config.toml
num_hidden_layers = 11
hidden_size = 384
n_experts = 16
experts_per_token = 2
d_expert = 416
d_shared_expert = 0
hidden_act = "tanh_gelu"
moe_layers = [0, 1, 2, 3, 4, 5, 6, 7, 8, 9, 10]
router_score = "softmax"
normalize_top_k = true
routed_scale = 1.0
balance_loss = 0.00182
balance_bias = true
router_z_loss = 0.001
init_std_router = 0.0152
lr_router = 0.00032
num_attention_heads = 4
num_key_value_heads = 4
head_dim = 128
vocab_size = 32000
norm = "layernorm"
norm_place = "pre"
norm_eps = 1e-05
positions = "learned"
qk_norm = true
attn_scale = 0.0884
tie_word_embeddings = true
parallel_block = false
extras = ["capped logits"]
init = "normal"
init_std_qkv = 0.0157
init_std_o = 0.00336
init_std_up = 0.0157
init_std_down = 0.00336
optimizer = "soap_variant"
learning_rate = 0.00305
beta1 = 0.95
beta2 = 0.95
weight_decay = 0.042
lr_head = 0.00677
max_grad_norm = 2.0
warmup_steps = 54
schedule = "wsd"
decay_fraction = 0.789
decay_shape = "linear"
final_lr_fraction = 0.0
batch_tokens = 65536
max_seq_len = 256
doc_mask = true
train_tokens = 431200000
max_steps = 6580
dataset = "wikipedia_en"
Below are experts of layer 3 (counted from 0) of a mixture-of-experts language model. Rows are named router (the router's row for the expert), down (a neuron's output weights, with its number) and show model dimensions 240-287. Each number is 128 + 32 x the weight over its row's rms, rounded and kept within 0 to 255.
After each expert's rows: "comes before" lists some tokens at least twice as common just after its tokens as in all text; "raises" lists some tokens whose logits its average output raises strongly, later layers aside. This comes from a sample of Wikipedia text that the model never trained on. Tokens count by the router's weight.

# expert 15
router [ 65 158  97 156 128 153 141 136 143 127 122  93 138  91 154 158 162 189 150 157  94 156  90 165  93 137 145 135 101  85 127 133  74 114 161 153 106 138 106 115 131 174 145 113 114 204 115 119]
down0 [119 122 142 113 147 121  72 173 116 110 124 125 132 143 137 100 125 189 122 134 141 147 123 132 215  65 135 194 116  48 144 179  95 123  89 118 137  93 157 100 123 112 183 153 162  89 159 143]
down1 [145 103 121 150 115 130 107 137  97 160 105 153 118 114 126 173 137 152 122  81 124 133 121 134 133 179  74 100  77 105  60  77 148 114  80 131 123 115 123 176 155 131 126 115 168  79  78 133]
down2 [137 157 140 108 130 121 175 144 182  99 142 109 135 110 165 121 127 123 146 168 119 115 108 117 104 158 151  98  52 134  74 168 161  98 119 154  89 111 141 117 165 126 134 135 169 146 167 112]
down3 [115 133 111 155  94 118  98  62  97 120  49  90  99 115  99 144 111  99 139 143 143 156  88 165 121  91 123 158  79 100 109 107 103 119 109 112 158 105  97 138  74 162 176  96 150 110 133 181]
down4 [ 78  93 121 127 164 189 102 179 155 155 122  95 100 175 153 156 141  92 127 130 117 107 175 174 143 114 145  89  79  96 116 114 167 152 102 116  79  71  39 129 158 158 140  53 132 129 130  95]
down5 [ 70 104  93  85  94 132 110 112 146 149  69 133 212 114 148 139 107 151  78 170 173  88 133 140 121 102 116 160 117 168 128 153 120 126 142 152  92  65 176 135 138 117 150 151 152  88 100 180]
down6 [163 141 144 151  66 130 194 111 133 107 103 163 119 102 128 131 121 124 154 139 162  82 121 112 154 136 111 129 150 175 129  94  74 128 146 181 104  95 147  89 122 135 116 151  59 150  92 102]
down7 [133 126 156 146 156 109  74 123  51 108 126 112 132  89 137 198 139  83 109 135  87 164 163 128 139 135 134 117  65 115 101 192 132 210 140 106 128 174  94 177 124 114 147 125  83 112 114  79]
down8 [149  80 161 144  91  75 120 169 141 139 129 138 100 109  88 109 102 141  84 112 136 137 138 128 129 146  88 139 106 136  80 110  99 118 162 133 125 111 124  77  87 151 127 142 161 154 109 174]
down9 [150 151 148  73 180 151 115 172 121 147  81 186 166 119 114 104  80 138  94  74 138  86 109 108 120  86 167 156 152 118 143 149  96 151 101 141  99  56 157 130  99 111 147  65  96 112 174 115]
down10 [102  92 116  98 128 124 139  86 150 190  86 124  58  76  95  83 125 187 113 147 100 124  88  72  86 125 208 109 129 115 144 203  97 162 123 154 138 149  92 120 123  97 161 144 136 122 124 111]
down11 [150 120 129 161  92 159  78 162 102 115  71 138 183 146 150 194 106 130 104  95 141 168 130  90 113 140 106  93 144 108 130 116 117 169 161 161 104 139 148  88  88 142 145 124  61 137  94 142]
down12 [113 115 179 133  74 139 101 160 180 129 132 123 126 128 142 128 173 140  95 146 181  56 107  83 186 142 147 123 132 145 105 117  84 133 123 136 156 214 178 108 155 109  94 145 150  64 151 147]
comes before: " the", " a", " an", " his", " place", " well"
raises: " ", " the", " a", " an", " common"

# expert 3
router [174  99 133 185 146 142 143 107 124 177 149 153 119 104 113 180 109 174 108 104 114 149 106 162 144 177 101 141 150 142  86 156 100 165 156 144 195  71  63 124 110 150 118 112 102 113  25 133]
down0 [ 98 171 182 117  75 131  98 129 127 107 114 107 134 146  91  84 127 125 167 106 140 119 161 108 147  64 129 164 123 166 134 143 125 141 127 135 177 119 156  46 118 168 109 134 112 117  78 125]
down1 [157 101 129  93 163 153 151 157 134  97 109 120 140  98 124 145 161 120  93 155 104 118 163  64 160  82  93 123 164 142  98 113 159 207 161 130  85 118 130 171  66 114 143  85 137 118 110  93]
down2 [119 158 162 125 171 144 107 114 129 115 116 144 120  82 152 126  60 113 135 144 134 120 161 132 124 155 128 142 102 131 121  38 183 124 105 185 136 122 160 123  85  90 119 111 183  85 116 155]
down3 [ 76 182  74 187  70  89  99  99 159 121  94 108 166  85 136 138 136 112 102 118 157 136 124 123 107  74 178 104 151 118  97 161 102  90 124 144 116 126 116 171 115 133 103 173 115 172 155 102]
down4 [ 97 165 120 100 128 113 176  83 169 147 144 152 113 163 199 167 104 124 101 120 130 106 131 125  83 148 147 157 111 107  96 187 147  61 149 153 199  94 156 148 100 146 142 139 166 114 127 115]
down5 [ 46 135  53 109 148  95 190 145 149 118 171  95 110 153 129 138 127 171 137 178 120 135 134 145 128 126 152 107  61 123 118 109  94 103 105 119 123  95 110 130  88 203 187 124 149 127  60  84]
down6 [127 177 151 140  75 122 101 168 133 183 176 109 124 174  99 155 116 161 107  93 107 109 134 170 173  95 167 148  77 140 168  76  94  38 191  77 171 159 157 170 122 169 133  90 151 121 137 120]
down7 [ 85 180 154 106 134 174  97 120 173 128 153 161 158 152 126 126 118 183 139 140 131 148 159 103 163 128 130  98 156 171  55 133 138 127 141 158 148 147 113  98 207 140 125 152 161  79  97 114]
down8 [105  91  61  70 126 100 154 192  81 129 155 100 129 132 124 126 135 150 160 127 153 122 133 137 121 130 146 118  94 124 176 145 115  93  41  94 119  79 148 106 161 106 127 132 115 124 216 107]
down9 [120  86 108 132  90 161  64 131 158 199  71 154  85  94 129 173 145 173  86 126 130 114 162 115 153  94 185 139 156 144 153 166 152 110 101 166 110 126 138  97 189 141 163 146 160 112 152 135]
down10 [122 129 123 123 125 128 131 163 134 133 165 125 156 122 190  99 137 152  92 153 105  48 103 139 151 128 146 133  99 103 116  98 114 169  71 117  82 155 101 171 131  71 108 180 125 150 113 118]
down11 [148 104 184 145 144 179 140 115 138  51 162  95 110 163  99 115  65 156 116 103  81 177 159 113 103 118 140 119 121  95 120  90 141  70  76 111 149 159 172 162 130 149 114 131 122  99 124 124]
down12 [163 127 144 160 103 109 153 123  73 138 179  91 172  79 131 132 121 171  89 166 121 113 143 137 125 187  98 163 122 182  67 121 167 123 137 117 152 141 136 126 117 121 162  99 130  57  85 161]
comes before: " to", " by", " in", " as", " on", " for"
raises: " as", " to", ",", " in", " a", " all"

# expert 5
router [122 115  85 159 146 166 130 112 148 143 110 177 147 134 162 105 156 168 117 135 121  90  95 136 106 171  88 113 144 127 143 136 129 151 125 130 175  84  69  85  56 151 117 116 137 175 111 108]
down0 [125 147 104 122 154 105 170 107 151 116 128 129  90 150 102 138 138 109 178 124 174  75  75 108  92  97 142 119 132 128 187 108  87  50  75 134 112 146 142 144 123 120  90 163 103  91 132 145]
down1 [115 108 127  75 160 129 177 112 161 110 144 111 115 104 126 150 183  91 117 125 119 133 115 108  86 167 143 138 115 143 102 135 147 144 151 145 104 145 140 178 152  92 134 160 171  73  95  52]
down2 [ 85 117  80 150 131 137  59 124 164 192 112  16 117 110 121  98 102 174 111  87 105  98 100  96 171  74  91 120 202 136 160  65 119 133 111 120 174 140 164 101 164 205 145 113 175 129  69 125]
down3 [204 133 111 105 102 138 132 147 119 152 160 139 133 100 107  90 125 118 116 120 141  97 123 127  77 110 140 143 164 105 170 128 189 113 183 163  51  91  82 110 127 170 105 136  97  97 134 120]
down4 [128  74 150 141 125  89 151 124  92 119 167 123 109 144 171 178  89 164 122 151  88  89 173 115 193 148 129 145 172 161  49 178 135 141 153 119 118 138 126 117  98 138  70 124  82 134 108 220]
down5 [185 121 151 114 114 156 159 158 138 158  95 137  68 113 106 160  87 128 150 135 132 123 131 126 165 119 128 113  91 145 103 245 176 121 129 120  96 149 152  80 121 116 167  81  86  90  84 114]
down6 [133 182 157  74 162 148 167  97 135 111 106 150 118 152 122 119  97 119  85 158 153 122  82  93 120  86 102 132  71 151 151 151 125 106 176 121  88 120 104 115 145  96 101 172 159 201 106 125]
down7 [102 126 154 174 153 121 142 114 126  95 209 174 152  92  75  86 157 131  84 145 127 115 106 113 109  91  73 131  87 171 125 126 123  92 159 151 160  83 116 167 139 172  92 120 201 120 121 155]
down8 [158  59 132 160 154  93 124 160 134 152 151  91 138 159 114 139 143 134 147 116 136 120 105  76 138  96 173 131 131 117 157 132 156 149  50 157 185 145  43 152 149 122  95 158 135 171 109 108]
down9 [112 139 103 105 176  81 102 116  92 110 151 123 141 155 130 118 150 131 111 148 149 168 116 106 122 100  88 153 153 137 119 100 105 146  97  98  77 103 112  86 146 175 113 138  57 183 172 141]
down10 [ 95 151  81 100 127 155 164 111 149 130 122 106  90 144 130 164 119 112 115 148 102 132 150 107 113  89 146 111 113  94 176 120 153 134 173  98 104 111 139 104 152 161 130 108  87  99  67 117]
down11 [146 114 156  57  88 124  92 194 130  83 101 105  56  98 119 151 121 106 163 128 154  99  87 151 120 139 112 164  97 133 138  84 113 171 152 138  86 116 126 101  91 163 123 171 152 201 148 105]
down12 [129 103 129  83 161 113 173 126  97  94 122 163 103 122  83 167 100  96 120 167 137  71 144 147 133  84 111  62 148 169  36 197 147 157 126 125 163 186 143 135 160 183 102  46 129 129 142  58]
comes before: " |", " was", " (", "'", " is", "\""
raises: " and", " ", ".", " in", ","

# expert 0
router [131 104 124 164 131 104 137 146 151 122 119 168  85 114 119 165 146  99 118 131  89 123 118  98  91 130 142  81  83 138 101 110 198 118 161  71 171  29 127  97  37 132 149  73 122 135 115 126]
down0 [ 98 133  93 102  87  78 104  64 164  72 173 158 123 123 158 135 227 174 142 119 104 155 120 109  62 154  81  75 175 115 111 123 113 145 164 117 137 105 107 183 147 178 175 158 176 122 131 113]
down1 [168  99 183 110 101  93 128 115 162 128 181 119 115 208 124 101 195  70  93 138 171 131 113 112 146  70 164 153  63 108 172 147  90 131  79 137  90 103 115 126 123 148 169 123 132 100 142 154]
down2 [140 185 144  76 140 167 140 178 135 161  69 179 146 162 147 123 145  95 132  79 106 150  48 147 122  58 142 166 117 109 103 160  49 158 180 176 133 107 155  95 135 167 150  91 110  46 164 109]
down3 [106 143 124  95 147 123 179 100 159  62 145  64  84 169 125 158  67 141 141 122 152 114 111 168 127 171 108 141 117 153 157 139 161 157  84 148 149 121  92 162 169 117 172 134 147 100  98 142]
down4 [155 115 104 163 163 157 162 159  64 152  94 104 132 102 110  83 104 111 153 152 207 103 156 123 139  93 112 108 111 133 167 116 121  97  85 131 141 113 118 162 173 176 119 120  72 140 205 164]
down5 [ 86 106 182 106 150 120 118 159 116 122 110  72 129 178 169 178 115 153 147 108 139 153 118  83 107 151 140  94 166 149 173 152 132 130 119 134 146 129 141 145 123 164 119 168  94 132 119 157]
down6 [121 113 135 158 126 180 106 134 179 134 151  53 105 117  76 124  96 174 156 153 146 149 114 180 166 147 138 137 133 111  85 120 115 142  96 102 121  95 133 109 127 118 170 149 183 184  67 119]
down7 [ 78 137 128 137 169 132 129 153 183 168 105 143 150 106 107 135 132 115 181 115 229  57 123 144 131 147 106 134 136  94 120  86 152 201  99 123 119  75 134 125 120  92 110 123 118 117  86 166]
down8 [185 111 112  90 111  98 131 195 106 146 142 152  75 120 121  76  87 121 124 132 123 113 153 142  70 189 164 104  92 164 189  59 130 133 194 132 170 192 123 158  98 156 105 126 136 125 172  78]
down9 [ 99 138  99 144 162 130 129 105 112 130 121 110 157  70 126 132 135 136 109  95 117 109  92  71 130 141 140 105 204 100 112 176 197 164  82 127 119 125 101 118 151 126  21 168 127 120 121 152]
down10 [126 128 127 129 141  92 131 149  99  73 135 130 203 137  76  87 111 122  78 105 160 108 123 161 163 105 118 163 139  92 126 158  86 183 139 154 101 119  97 199  60 111 100 122  54 121  67 108]
down11 [167 142  67 175  86 100 146 154 154  96 111 112  98  75 105  90 131 101 108  80  74 158 159 150 150 123  98 133 182  99 100  98 133 208 156  86 107 117 122  97 157 188 111 182 149 175 147 133]
down12 [110  82  62 146 146  97 168 242 131 143 135 110  93  97 124 143 147 135 146 155  93 102 148 150 132  96 114 148 121 104 158  87 194 151  83 143 181 121 100 138  81 112 122 115  97 165 187 154]
comes before: " the", " a", " that", "ing", " his", " their"
raises: " the", " S", " a", " all"

# expert 11
router [149 179 102 169 114 173 110  94 122 119 152 183 106 139 101  77 133 141 108 161  57 122 101 114  94 163 154 143  77 136  68 117 147  86  88 111 156 139 127 136  94 211 152 115 125 166 103  67]
down0 [120 126 150 191  67 116 159 147 142  89 170 142 124  85 142 132  97 101 134 110 108 147 168 125 166 129 129 176  94 132 125 117  58 101 122 173 154 138 143  97 127 133 110 106 164  82 114 130]
down1 [150  67 114 131 158 154 157 180 112 135 127  98  97 120 204 111 152 151 101 157 159 125 110 152 107  98 120  65 121 119  83 135 160 126 149 138 113 181 108 129  97  77 147 136 131 168 141 102]
down2 [152 146 162 167 156 133 111  92 137 147 110 112 130 120  90 121  93 117 122  97 136 128 139 130 147 167  82 146 119 104 175 125 158 151 143 139 119 170  95 132 120  93 131 111  73 150 121 118]
down3 [136 105 102 127 129 184 168 152 102 112 104 112 143 106 154  83 133  95  86 142  84  88 111 185 126  75 167  68 121 154 157 129 135 129 168 173 108 178  88 104 160 107 120 127 144 148 139 107]
down4 [168 178 199  88 107 144 137 129 108  85 111 116 133 144 174 122 145 125 129 118 127 127  93 134 112 106 138 109 155 207 140 123  95 104  95 106 124 109 139 157  52  92 117 146  61 144  87 165]
down5 [131 135  97 139 149 136 106 100 135 113 162 194  79 162 167 118  89  90 188 135 122 131 134 111 129 184 131 105 138 168  82 164 117 145 168 166 112 161  36 147 163 117 141 146 147 108 112 146]
down6 [ 89 172  71 118  96 120 131 120 113 106 101 109 133 146 159 137 110 175 137 166  86 132 144 100 163 127 131 132 124 117 164 174 150 127  63 141 119 143  95  73 127 142 184 138 114  89  71 115]
down7 [138 113  99 146 152 167 102 104 130 138 116 119 154  76 144 154 138 141 105 172  99 125 136 115 130 135 117  94 171 106  87 173 108 136 115  71 144 156 110 143  94  90  70  91 105 152 115 133]
down8 [ 84  83 153 146 123 155 133  86 163 118 164 141 125  56 138 125 143 100  89 125 164 125 117 145  92 143 187 126 193 124 158 137 135 145  90 105 174  71 179 157 136 195 133 142 101 200 171 164]
down9 [113 100 137  94 141 146 129 142 126  59  88 143 133 133 143 104 121 148 146 183 138  68  71 123 107 126  96 139 134 155 141 123 118 155 197 124 153  94 124  94 135 125 162 169  79 129 183 163]
down10 [120  87 142 143 179 139 181 108  97 198  85 139 106 145  55 198 171 150 108 106 113 169  90 101  91  85 101 155 150 185 134 105 150 152 180 108  83 142 123 154 134  89 175 115 102  88  67 106]
down11 [155 103 121 166 164 125 102 174  99 179 106 146 115 165  86 182  77 186 132 162 123 141 111  94 136 126 129 132 125 120 121 210 116 170 124 136 166 128 124 160  57 121 140 143 142 179 129  76]
down12 [132 144 129 169 118 166 121 142 141  87 164  93 107 183 125 124 122  93 124 150  92 144  88 162 125 143 106 133  97 143  70 159 142 109  47 104  82 178 155 131  53 177 137  97 147 215 107  84]
comes before: " |", ",", ";", ")", "'", "th"
raises: ";", ",", " ", ".", " and", " as"

# expert 14
router [184 142 141 129 138 147 160  95 136 127 133 158 106  95 168 132 145  91 165 168  83  97 102 135 169 200 106 115 108  99 179 120 145 171 123 111  67 111 129 114 166 136 158 165 188 128  90 117]
down0 [172 171 133 127 191 131 114  99 174  62 131 143 135 156 179 120 123  88 154 137 107 123  97 103 142 162 151 158 121 141 132 163 159 127  98 162 168 150 169 104 120 168  96  68 118 124 147 112]
down1 [ 97  82  90 119 144 149 124 148 151 123  75 114 157 113 134  75 123  89 167 115 135 145 136  98 132 157  89  62 109 100 127  79 127 129  87 120 138 127 130 175 141  98 182 179 192 146  90 126]
down2 [ 93 123 125 127 122 170 154 106 144 212  98 137 156 129 114 155 178 178 140 112 122 161 168 123 143 166 117 102 125 113 120 101 107 153 138 136  93 117  89 120 239 121 136 121  94 101 148 130]
down3 [ 96 124  67 158 151 119 131 123  79 134 126 130 183 167 129 137 115 126  95 100 132 138 139 117 141 117 122 150 165 122 110 155 155 136 125 122 138 128 158 122 176 129 125 113 109 155 118  79]
down4 [195 123 159 163 101 105  69 163 141 181 149 146 133 103 152 130 112 119 114  84 108 104  78 149 132 102 141  99 106 123 120 171 124 124  59 102  79 150 131 120 115 128 113  95 137 102 117 140]
down5 [129 104 144 141  67 154 170 102 151 104  73 162 148  69 139  94 180 164 148  92 123 116  71 157 151 143 149  97 177 137 140 125  77  94 149 199 160 124 149 158 146 109 144  89 101 126 125 101]
down6 [102 112  93 102 153 160 122 118 133 141  68 126  86 182 120 151 121 167 121 116 127 122 124 161  77 108 118  75 139 157 172 145 159 131 122 126 140 110  72 116 112 130 132  84  89 165 123 119]
down7 [118 104 158 111 115 157 190 103 129 105 115  73 120 156 170 129 109 172 102 159 118 123 145  72 110 159 107 149  89 142  90 134 173 141 103 126 142 116 100 163 133  95 125 118 189 162 172  90]
down8 [183  94 120  78 143 119 131 111 141 182  88 136 109 155 160 193 135 115 106 140 188 125 164 156 134 119 111 141 168 128 171 158 139  96 121 114 131 133 121 111  65  61 147 113  97  98 120 122]
down9 [161  82 125 106 104  87 152  54 135 105 103 104 110 105 138 127 136  64 144 163 124 108 124 135 132  79 107 148 120 113  94  85 106 167 128 109 105 153  98 175 152  76 135 131 194 147  65 136]
down10 [127 161 122  92 151 111  88 124 129 109 102 157  81 117  95 123  97  95 112 108 156 155 157 113 161 171 131 126 138 118 123 163 109 182 188  91 181 142  98  95 152  80 114 151 136 103 132 143]
down11 [174 118 137 103  63 161 120 102 184 115 111 140 137  91 102 132 166 136 110 106 115  91  97 163 106 113 199 111 149 167  99 131  91 100  95 184 107  98  93 168 123 126  83 146 142 134 190 127]
down12 [124 138  55 126 155 175 176 126 120 142 118 173  97 123 137 129 120 176 135 173 204 109 166 169 108 146 136 102 101 240 110  81 133 161 174 149 148 135 149 140 126 111 183 143  66 191 156 111]
comes before: " of", ",", ".", ":", " in", " and"
raises: ",", ".", ";", " |", " on", " ("

# expert 12
router [204  90 149 107  71 117 148 173 135 141  90 139 112 145 147 124 136  61 102 160 128  82  97  79  77 154 158 117  80 118 101 144 143 162 106 118  98  57 144  66 173 149 143 162 148 144 147 119]
down0 [171 115 166 148 144  83 109 113 119 127 160 142 112  95 114 106 136 158 164 136 171 114  90 179 170  91 191 163 120 169 139 132 119 189 130 101 138 102 143 111 155 110 114 114 150 111  95 186]
down1 [116 127 167 119 101 155 165 141 128 139 149 115 149  99 114 116 124 120 106 128 110 168  48 204 146 137  90  73 112  86 154 187 109  63 139 207 139 148 103 128 103  92 137 180 135 127 146 144]
down2 [ 85 118 130 137 108 126 127 138  76 147  73 106 124 150  71  37 114 108 101  73 131 126 139 140 131  93  95 112 147 112 137 152  93  96 135 100 158 140 126 165  48 138 132  92 132 141 139  75]
down3 [106 159 160  76  62  67 121 173 124 159  86 137 119 135 112 101  84 145 133 126 168 178 135 166  94 229 119 107  85 160 166 120 113 132 131 146 171 134 141 125 121  82 146 117 137 120 130  88]
down4 [ 86  93  97 111 127 105  64  88  80 159 127 207 142 111 110 129 136 184 109 153 148 153 122 122 115 106  88 129 195 137  87 134 151 134 178 115 172 123 166 129 113 137  94 161 109 108 144 121]
down5 [138 148  97 128 132 149  57  94 106 130 171 135  79 145 137 116 142 205 136  95 103  81  80  95 176 163 114 146 110 132 159 135 117  79  83 158 122 185 161 150 169 156 143 134 141 146 163 133]
down6 [155 145  80 160 165 119 131 125 132 209 108  97 101 116 116 161 143 180 156 129 155  97 129 156 158 150  93 143 113 126  84 137  84 196 125  63 214 134  92 183 129  76 113 117 122 145  98 112]
down7 [163 149 144 174 113 110 125  75 110 159 255 148 176 154  67 171 125 105 140 135 125 111 100 152 151 130 139 128 138 179 127 176 148  68 122 168  71 108 115 134 145 140 178 143 110 146 161  66]
down8 [116 130 117 105 103 114 139 156 148 127 155  98 180 140 138 187 171 154 162 139 157 117  86 144 185 183 156 131 115  80 119  72  78  92 125  80 114 148 141 121 131 136 168  94 142 125 129 131]
down9 [215 190 123  85 110 126 131 149 132  97 110 137 131  85  99 154  71 137 128 176 130 183 110 126 201 121 140  97 129 115 129 109 142 143  88  91  79 249 155 160 137 123  80 129 120 130 219  95]
down10 [150 138 120  94 154 132 112  97 137 157 115 194 148 105 140 107 103 128  80 132 139 139 142 180 156 125 149  94 157 139 130 127  65  88 123 149 147  96  99 217 151 116 124  98 110 102 125  95]
down11 [159 133 153 140 139 117 136 114 149 166 109 123 123  44 143 103 124 182  99  81 151 148 101 148 128  52 154 104 145 115 122 115  88 135 200 164 130 116 132 130 126 191 125 163 173 177 133 136]
down12 [119 123 161 135 155  62 146 155 159 163 165  68 121 126 107  76 151 161 121  62 136 103 181 171 122 143 125  66 107 155 137 124 112 137 125 172 115 153  89  97  86 101 201 157 128 126 120 117]
comes before: "|", "-", "\n", "==", "The", "==="
raises: "-", "|", "===", "\n", "The", "=="

# expert 13
router [154 210  83 119 143  94 155 114 105 138 177 155  89 130 114 160 154 104 170 187 128 162 121  40 117 110 142  98  99  90 135 118 126 145 108 139  59  92 167 160 108  86 108 109  83 126 104  93]
down0 [138 149 119 175 178 130 128 112 157  90 109 165 169 127 143 166 160 112 168 106  94 117 174 139 133 149  77 104 101 167 144 117 198  41 100 100 111 121 113 138 148 211 190 131 106  71 128 133]
down1 [145 185 102 129  99 123 130 137 114 156 106 126 103  87 160 116 130 165 138 129 113 144 133 117 176 113 120 134 133 137 125 159 142  98 180 153  98 100  93 106  85 117 151 124 190 120  99 139]
down2 [113  67  57 157 118 125 117  92 143 176 174 179 199  91 169 109 125 153  99 131 154 134  95 115 164  93 154 121 185 138 117 137  84 199  53 122  77 168 127 202  90 108  72 103 147 120 134  58]
down3 [120 200 143 128 105 114 166 158  63 109 126 134 156 137 151 127 155 136 163 125 119 147 131  91 110 151 197  99 117 166  97  92 154 143 167 135  98  94 165 145 142  89 143 124 153 132 119 159]
down4 [160 139 113  74 110 117 106 128 125 160 160  98 103  79 141 113 134 121 150 134 168 119 153 104 110 143 155 119 225 179 118 113 135 104 132 134 173 107  89 104  81  93 109 138 144  70 179 127]
down5 [149 148 170 135 123 103 148 140  84  70  85  44  98  95 136 126  96 171 129 142 116 187 104 133 175 107 135 116 147 164 145 162 169 101 113 123 158  88 148 113 182  94 139 110 140 119 153 119]
down6 [104 168 157 169 125 136 129 104 129  73 122 155 104 144 168 104 162 133  95  83 166  80 109 138 158 113 145 174 142 149 144 102 106 128 137 133 177  47 118  67 113  96 163  83 145 121 143 156]
down7 [133 126  95  63 133 146 141 100 140 118 157  97 161  87 109 117 107 112 137 165 184 129 175 198 154 104 110  94  69 174 182 105  89  78  67 111 124 137 134 116  86 153 142 134 137 159 110 119]
down8 [ 84  76 138 114 132 122 155  71 122 170 142 104  80 122 113 104 135 125  98 124 104 144  91 122 144 155 146 118 117 137  91 140 165 117 120 121 131 118 191 102  86 107 118 135  53  65 145 129]
down9 [158 161 128 186 151 101  96  77 125 187 180 170 154 168 128 110 104 153 185  94 120 127 165 103 117 129  99 106 153 132 115 131 170 111  75 124 179 152 108 118 144 132 148 214 148 134 132 175]
down10 [116 131 114 119 105 140 159 139  98 105 156 138 108 132 157 109  86 177 124 149  80  97 117 163 185 139 174 139  85 155 172 110 141 104 108 110  76 112 106 127 152  75 128 129 119 118 195 133]
down11 [146 106 201 103  92 143  86  74 143 143 138 141 113 157 215 176  55 105 174 105  85 168 126 114 109 138 143 120 146 140 166 133 133  57 151 162 174 201  78 120 110 204 131 134 131 110 134 130]
down12 [ 82 174  90 114 109 133 159 160 114 127 102  91 116  93 112 103 118 156 101 179 181 122  85 163 119 137 116 149 162  96  88 126 124 131  97 154 122 107 146 160 121 147  87 157 116 116 118 149]
comes before: "\n", " The", " He", " In", " It", " be"
raises: "\n", " In", " It", " The", " They", " A"

# expert 10
router [152 202 100 216 106 118 142 151 136 103 117 212 113  72 134 112 171 132 163  88  85 123  76 132  69 153 125 165 122 117 107 125 165 130 152  87  94 110  68 116 179 214 115 140 156 156 117 131]
down0 [ 89 127 120  93 133 145 103 131  71 129 135 174 148 126 157 116 181  70 123 172  84 176 127  98 130 149 163 113 152 112 126 149 119 122 160 111 148 130 154 143 125  76 118 115 174 123 116 151]
down1 [202 133 136 192 206  82 184 147  56 117 114  97 126 167  87 146 103 125 141  89 158 123 157 128  99 126 113 166  62 190 123 145  67 136 133  98 109 142 164 193 110 129 142 108 116 115 107 124]
down2 [103  79 106 107 105  61 108 141 165 116 157 161 114  84 139 168  99 215  68 114 122 169 169 134 146 110 124 142 132 131 117  99  91 125  58 140 136 119 106 169 160  95 137 102  82 148 125 120]
down3 [ 71 142 121 120 160 110 130 100 222 100 111 130 114 129 105 149  72  75 157  88 158 141 139 199 129 122 124 100  88 116 119 159 108 113  98 115 126 154 118 180 204 131 137  87 103 212 124 105]
down4 [136 103 121 192 112 158 126  98 142 145 126 100  92 177 185 123 101 126  53 144 145 108 117  84 108 109  82 145  98 167 150  74  68 150 113 156  84 118 134 161 147 139 125  91 116 160 190 124]
down5 [109 106  93 147 108 138 179 127 119  91 122 134 161 126 117 126 135  83 118 185 151 148 102 113 153 140  43 127 152 122 101 115 105 103 155 109 101  67 158 111  84 113 132 175 118 145 163  97]
down6 [164 141 111 166 160 136 139 115 141  99 118 138 119 146 146 128 141  95 165 154 148 178 125 178 129 188  87 138 129 123  97 171 124 184 114 123 139 151 169 127 156 150  80 146 137 152 154 170]
down7 [113 124  94 133 122  99 120 146 126 189 115 147 133 127 131 132 153 128 133 126 170 158 173 143 143  64  74 115 102 146 128  86 147  93 142  83 126 155 147  94 143 190 122 218 102 132 126 135]
down8 [ 92 128  39 175 189 159 120 140 116 158 168 103 147 189 106 178 139 129 116 148 159 133 160 144  92 123 146 125 116 149 166 147 186 133 153  76 133 115 137 133 138 139 151 129 116  66  86 153]
down9 [131 172 120 130 146 109 131 104 122  95 128 119 157 112 133 179 103 151 141 101 165 173 103 115 180 153  64 134 132 114 161 153 121 120 112 164 150 135 126 147 178 114 158 156 125  29 199 174]
down10 [182 106 149 119 104 114 172 140 107 225 144 134 127 140 150 153 105 198 107 113  99 182 165 133 166 124 130  75  65 150  77 131 131 159 175 189 148 151 118 124 169 163 128 148 166  92  84 138]
down11 [105 161 177 145 155  97 129 144  58 136 195 113 128 124 132 150 114 169  82 147 132 108 112 187 119 199 129 172 102 164 166 144 113 216 126 118  75 115 155 103 175 118 145 139  57 105 125 134]
down12 [111 137 148 113  80 159 126 116 134 175 157 138 138  60 132 133 137 126  91 142 136  77  94 141 185 153  82 134 146 112 120 153  86  89 114 170 145  81 112 125 222 101  84 149 180 134 176 147]
comes before: "s", ",", ".", " of", " and", "ing"
raises: ",", ".", " (", " and", " ", " in"